Weights of a small mixture-of-experts language model, trained from scratch on English Wikipedia.
Size: 10 layers, width 512, vocabulary 18513, 128M parameters.
Experts: 384 SwiGLU neurons an expert, 2 picks a token, a sigmoid router.
Training: a variant of Muon for the experts, 492M tokens, 3873 steps.
Below are experts of layer 4 (counted from 0) of a mixture-of-experts language model. Rows are named gate (a neuron's input weights, with its number), up (a neuron's input weights, with its number), down (a neuron's output weights, with its number) and show model dimensions 64-127. Each number is 200 + 20 x the weight over its row's rms, rounded and kept within 0 to 999.
Before each expert's rows: "gets" lists some tokens that make up at least twice as much of what it gets as of all text. This comes from a sample of Wikipedia text that the model never trained on. Tokens count by the router's weight.

# expert 7
gets: " |", ";", " ", "|", " The", " that"
gate0,190,177,180,197,202,199,168,208,189,188,216,187,200,249,213,202,208,170,191,243,193,196,216,215,177,200,198,198,199,217,189,188,221,191,191,176,191,234,228,177,234,209,231,180,197,193,201,189,200,184,204,174,184,221,244,179,175,224,200,180,202,200,180,192
up0,223,188,224,187,217,224,217,213,191,208,167,207,219,198,184,212,198,199,199,198,177,199,199,175,219,209,222,212,214,175,233,212,183,230,176,182,230,219,207,203,227,173,185,165,211,211,169,216,174,217,210,181,205,169,207,202,176,226,226,216,184,189,227,189
down0,184,223,185,188,204,201,197,226,162,192,187,208,162,207,201,233,206,183,239,229,191,212,210,204,205,189,212,195,212,216,198,237,201,195,163,169,195,199,211,182,184,200,171,174,180,184,196,215,213,169,201,201,205,202,160,200,180,159,194,162,202,213,219,163
gate1,178,216,180,211,224,206,218,205,193,201,240,211,200,174,176,209,200,235,180,206,177,197,141,225,201,215,230,239,232,224,187,242,192,227,175,213,216,189,192,225,193,190,198,228,221,200,199,161,211,167,218,192,191,207,215,186,198,211,195,188,194,153,189,181
up1,245,201,190,171,213,201,191,204,220,194,176,224,225,207,184,187,210,180,221,185,221,219,199,192,163,184,219,213,165,214,193,215,203,210,227,172,182,175,230,174,196,169,207,223,160,223,254,231,210,196,215,205,213,206,196,196,190,192,226,230,244,195,171,202
down1,183,216,175,175,238,213,190,189,202,182,211,222,210,195,159,218,164,209,193,223,223,165,222,182,173,197,207,183,230,187,175,179,235,192,173,201,200,204,191,197,182,203,190,263,168,200,213,190,179,220,205,209,205,225,225,208,177,226,232,169,198,223,206,226

# expert 10
gets: ":", "-", ".", " (", " at", " \""
gate0,215,177,230,213,187,190,202,206,157,242,212,203,185,209,214,167,201,245,193,171,213,189,173,204,213,163,206,168,198,202,216,187,218,205,217,176,192,204,178,207,226,200,185,231,173,202,180,163,222,206,204,196,193,173,235,178,227,189,213,174,214,227,185,217
up0,207,200,200,220,194,143,202,197,186,170,228,229,245,173,236,227,166,178,159,218,207,218,202,202,219,209,202,204,161,171,211,211,168,216,206,206,200,230,202,233,182,223,200,173,208,188,208,198,156,185,220,220,189,225,173,177,235,206,162,194,186,240,191,212
down0,203,193,195,211,210,225,202,200,183,182,190,220,185,214,201,205,199,182,237,163,216,187,202,171,183,185,218,202,170,166,175,202,195,168,211,220,184,208,218,226,245,213,231,245,219,168,232,210,202,201,200,205,187,206,150,213,222,191,211,224,186,185,204,185
gate1,191,190,203,182,223,186,230,183,165,226,184,204,209,224,214,182,182,227,195,194,176,196,194,253,207,199,211,187,208,200,170,200,203,191,177,202,190,201,169,170,172,174,191,168,210,224,177,179,228,201,212,153,208,222,209,196,186,207,164,185,208,219,168,204
up1,194,203,184,173,211,189,211,182,198,211,204,177,185,214,218,189,175,183,225,220,206,206,197,199,175,209,207,247,188,179,193,208,182,213,212,179,204,215,208,215,215,210,221,191,207,161,189,188,214,163,200,180,193,189,199,212,225,208,221,190,186,208,207,206
down1,205,209,192,203,182,188,195,227,187,225,206,208,193,194,190,201,228,189,177,209,190,203,195,214,190,217,175,219,215,183,196,186,201,176,206,210,203,185,183,227,226,224,218,154,215,187,179,212,229,231,193,217,173,222,215,183,192,172,169,210,216,165,205,196

# expert 5
gets: " the", " and", " of", ",", " to", " a"
gate0,193,200,192,190,205,209,213,190,219,217,191,213,225,236,221,210,198,193,189,218,226,178,177,181,201,183,189,212,252,243,252,186,194,168,192,230,207,179,233,217,192,195,164,190,212,204,177,143,174,224,190,210,231,194,176,151,184,208,235,196,200,223,216,208
up0,233,228,226,201,232,215,207,189,200,199,194,204,180,194,195,199,190,143,194,212,207,216,234,196,221,191,197,179,217,186,190,208,194,186,200,197,214,182,214,187,192,228,175,203,176,271,186,219,211,181,172,177,194,203,194,218,205,176,201,223,243,223,170,216
down0,229,186,211,230,232,212,192,184,194,198,203,174,193,203,162,231,204,234,236,177,211,231,219,228,202,192,196,148,217,181,192,270,185,222,198,164,227,193,193,222,192,220,209,204,189,194,201,213,238,220,205,200,281,220,168,189,224,209,212,190,172,190,201,196
gate1,179,209,213,195,204,205,184,166,190,171,214,178,225,218,221,209,147,215,175,201,205,168,223,226,226,231,205,193,189,191,202,179,161,207,194,215,176,218,173,203,190,176,200,197,193,207,226,195,212,181,183,172,201,199,228,189,241,234,193,201,187,183,206,179
up1,229,206,192,203,235,201,195,209,209,224,174,196,239,220,228,205,194,206,202,190,201,181,189,199,180,193,200,182,197,174,211,193,204,194,175,190,211,208,234,203,172,243,157,167,211,184,190,192,171,214,194,216,238,209,174,206,182,202,196,182,189,213,172,197
down1,194,190,187,173,193,201,178,200,191,199,188,246,198,229,218,165,184,189,207,220,222,200,199,232,190,218,198,220,201,204,223,249,220,169,202,164,236,174,179,220,189,215,208,204,209,184,171,218,204,229,208,203,185,229,184,216,190,195,213,178,205,224,220,225

# expert 0
gets: ".", " 1", " 0", " 2", "1", "2"
gate0,214,196,184,205,212,230,189,199,206,212,220,206,211,196,211,214,205,185,213,219,179,154,197,215,225,201,223,202,165,223,178,201,211,198,229,224,185,201,197,223,252,190,225,214,195,154,199,217,196,211,194,213,209,196,146,196,228,214,201,229,229,186,173,226
up0,169,206,170,201,193,212,201,196,172,176,180,203,169,175,196,186,214,168,203,179,183,212,199,202,215,196,172,174,203,282,237,219,208,212,208,166,167,215,183,168,234,201,213,183,173,232,189,209,171,205,209,207,227,191,184,218,173,203,199,166,176,179,210,217
down0,187,250,195,207,189,220,152,170,223,188,187,186,209,198,245,163,182,197,170,245,217,216,220,206,176,208,245,217,178,214,193,212,256,230,176,188,190,215,183,198,186,201,160,218,232,216,182,201,152,202,216,186,213,180,240,175,215,187,205,238,205,192,190,190
gate1,223,212,190,197,213,192,208,181,219,179,164,185,191,214,210,222,175,199,174,214,195,207,196,177,197,189,210,173,186,194,229,176,193,197,192,191,170,224,201,219,177,210,194,206,237,187,233,217,206,190,168,240,192,182,184,186,202,190,201,220,202,242,186,186
up1,218,204,183,204,216,201,203,185,199,194,252,213,169,212,229,178,194,199,184,196,176,154,214,210,153,238,199,168,195,194,194,190,177,198,213,198,174,195,176,195,220,184,210,200,230,195,201,209,193,203,244,216,212,189,179,197,231,177,209,185,172,213,208,209
down1,250,212,221,201,146,216,189,167,199,208,192,212,184,217,208,189,158,197,194,201,222,198,200,223,222,182,169,202,217,168,226,186,181,183,194,204,175,171,191,214,211,196,197,203,179,239,205,188,218,177,193,213,206,183,219,197,227,188,215,194,198,205,189,184

# expert 8
gets: ".", "\n", " in", ")", "==", " ="
gate0,202,176,199,176,219,212,179,190,219,197,168,198,182,211,163,194,208,238,168,175,219,209,205,197,225,165,186,220,200,155,199,186,212,169,208,223,212,178,190,186,169,164,195,226,181,214,179,221,202,182,196,225,162,231,183,209,188,172,189,227,215,195,196,165
up0,196,166,188,176,200,175,196,187,220,175,205,193,199,173,250,186,218,178,190,200,213,209,218,217,212,200,204,174,195,184,187,210,168,154,160,200,178,184,219,217,200,141,185,203,234,156,183,217,227,165,194,225,182,216,146,218,199,205,215,185,206,189,207,216
down0,207,224,169,220,181,173,199,224,216,230,216,217,199,200,219,220,192,166,219,176,180,226,156,218,172,219,182,218,209,179,173,175,196,198,213,178,228,183,190,217,215,204,174,204,204,218,193,206,170,195,236,210,189,207,224,202,204,208,220,194,202,207,185,203
gate1,184,223,221,212,176,213,232,173,233,234,214,174,204,179,204,172,171,215,181,226,209,194,169,214,228,171,204,251,211,195,222,214,193,211,178,209,189,197,187,211,183,192,196,185,207,198,244,230,175,193,224,218,214,200,220,206,195,191,203,205,199,210,248,195
up1,245,202,221,194,204,201,194,223,192,200,205,160,197,185,207,180,201,211,220,235,201,241,185,242,203,203,204,177,214,191,226,210,203,187,191,262,218,201,227,209,178,210,197,193,225,189,198,221,179,188,205,190,189,205,221,193,213,210,216,176,182,227,181,199
down1,208,206,193,186,210,218,221,215,173,167,177,209,225,206,238,138,195,192,226,190,190,207,207,224,205,211,173,181,192,189,212,178,205,209,207,210,206,213,175,246,185,196,190,170,243,167,201,208,187,184,195,194,218,222,206,205,161,210,214,171,213,198,190,192

# expert 11
gets: "\n", "-", "|", " R", " K", " D"
gate0,175,215,202,199,222,181,212,174,213,173,181,185,200,243,181,187,210,206,201,217,223,209,204,224,193,168,212,204,201,200,195,217,181,249,208,206,205,213,214,211,178,184,199,199,200,225,238,200,177,232,176,197,178,196,205,214,198,188,202,201,210,202,183,160
up0,219,192,205,192,187,201,236,234,203,216,197,195,214,197,220,226,175,185,179,242,212,194,208,241,181,200,182,207,229,192,160,212,189,211,208,207,204,201,190,146,175,214,225,181,223,234,202,187,225,197,213,207,218,211,189,209,169,166,212,161,176,193,216,195
down0,183,187,207,193,195,183,161,252,215,169,202,194,239,218,179,194,169,233,185,172,210,197,184,206,190,158,190,214,165,206,214,207,192,265,199,229,195,155,185,198,199,164,194,196,212,176,202,177,190,247,201,211,228,192,190,202,188,213,248,198,188,161,163,212
gate1,178,200,202,190,198,220,192,221,184,215,201,175,193,200,170,204,214,212,166,188,206,229,245,172,193,197,168,208,208,232,188,210,204,213,208,201,186,201,191,212,199,236,192,180,237,194,185,231,224,159,222,177,203,226,158,207,214,210,230,206,161,160,191,228
up1,238,156,223,205,217,186,168,211,177,216,183,184,207,195,165,201,196,198,215,192,209,194,162,205,178,181,205,223,177,179,164,182,206,205,191,195,240,189,232,226,182,178,219,222,180,177,178,196,152,218,179,207,203,195,177,213,212,191,176,192,204,202,206,201
down1,179,186,206,212,213,196,177,220,194,200,227,183,194,191,226,219,175,223,221,192,203,220,204,213,219,211,192,202,189,225,214,191,222,162,219,180,198,231,189,206,196,171,243,200,213,184,185,212,244,193,186,201,196,253,203,231,195,220,206,189,196,186,194,206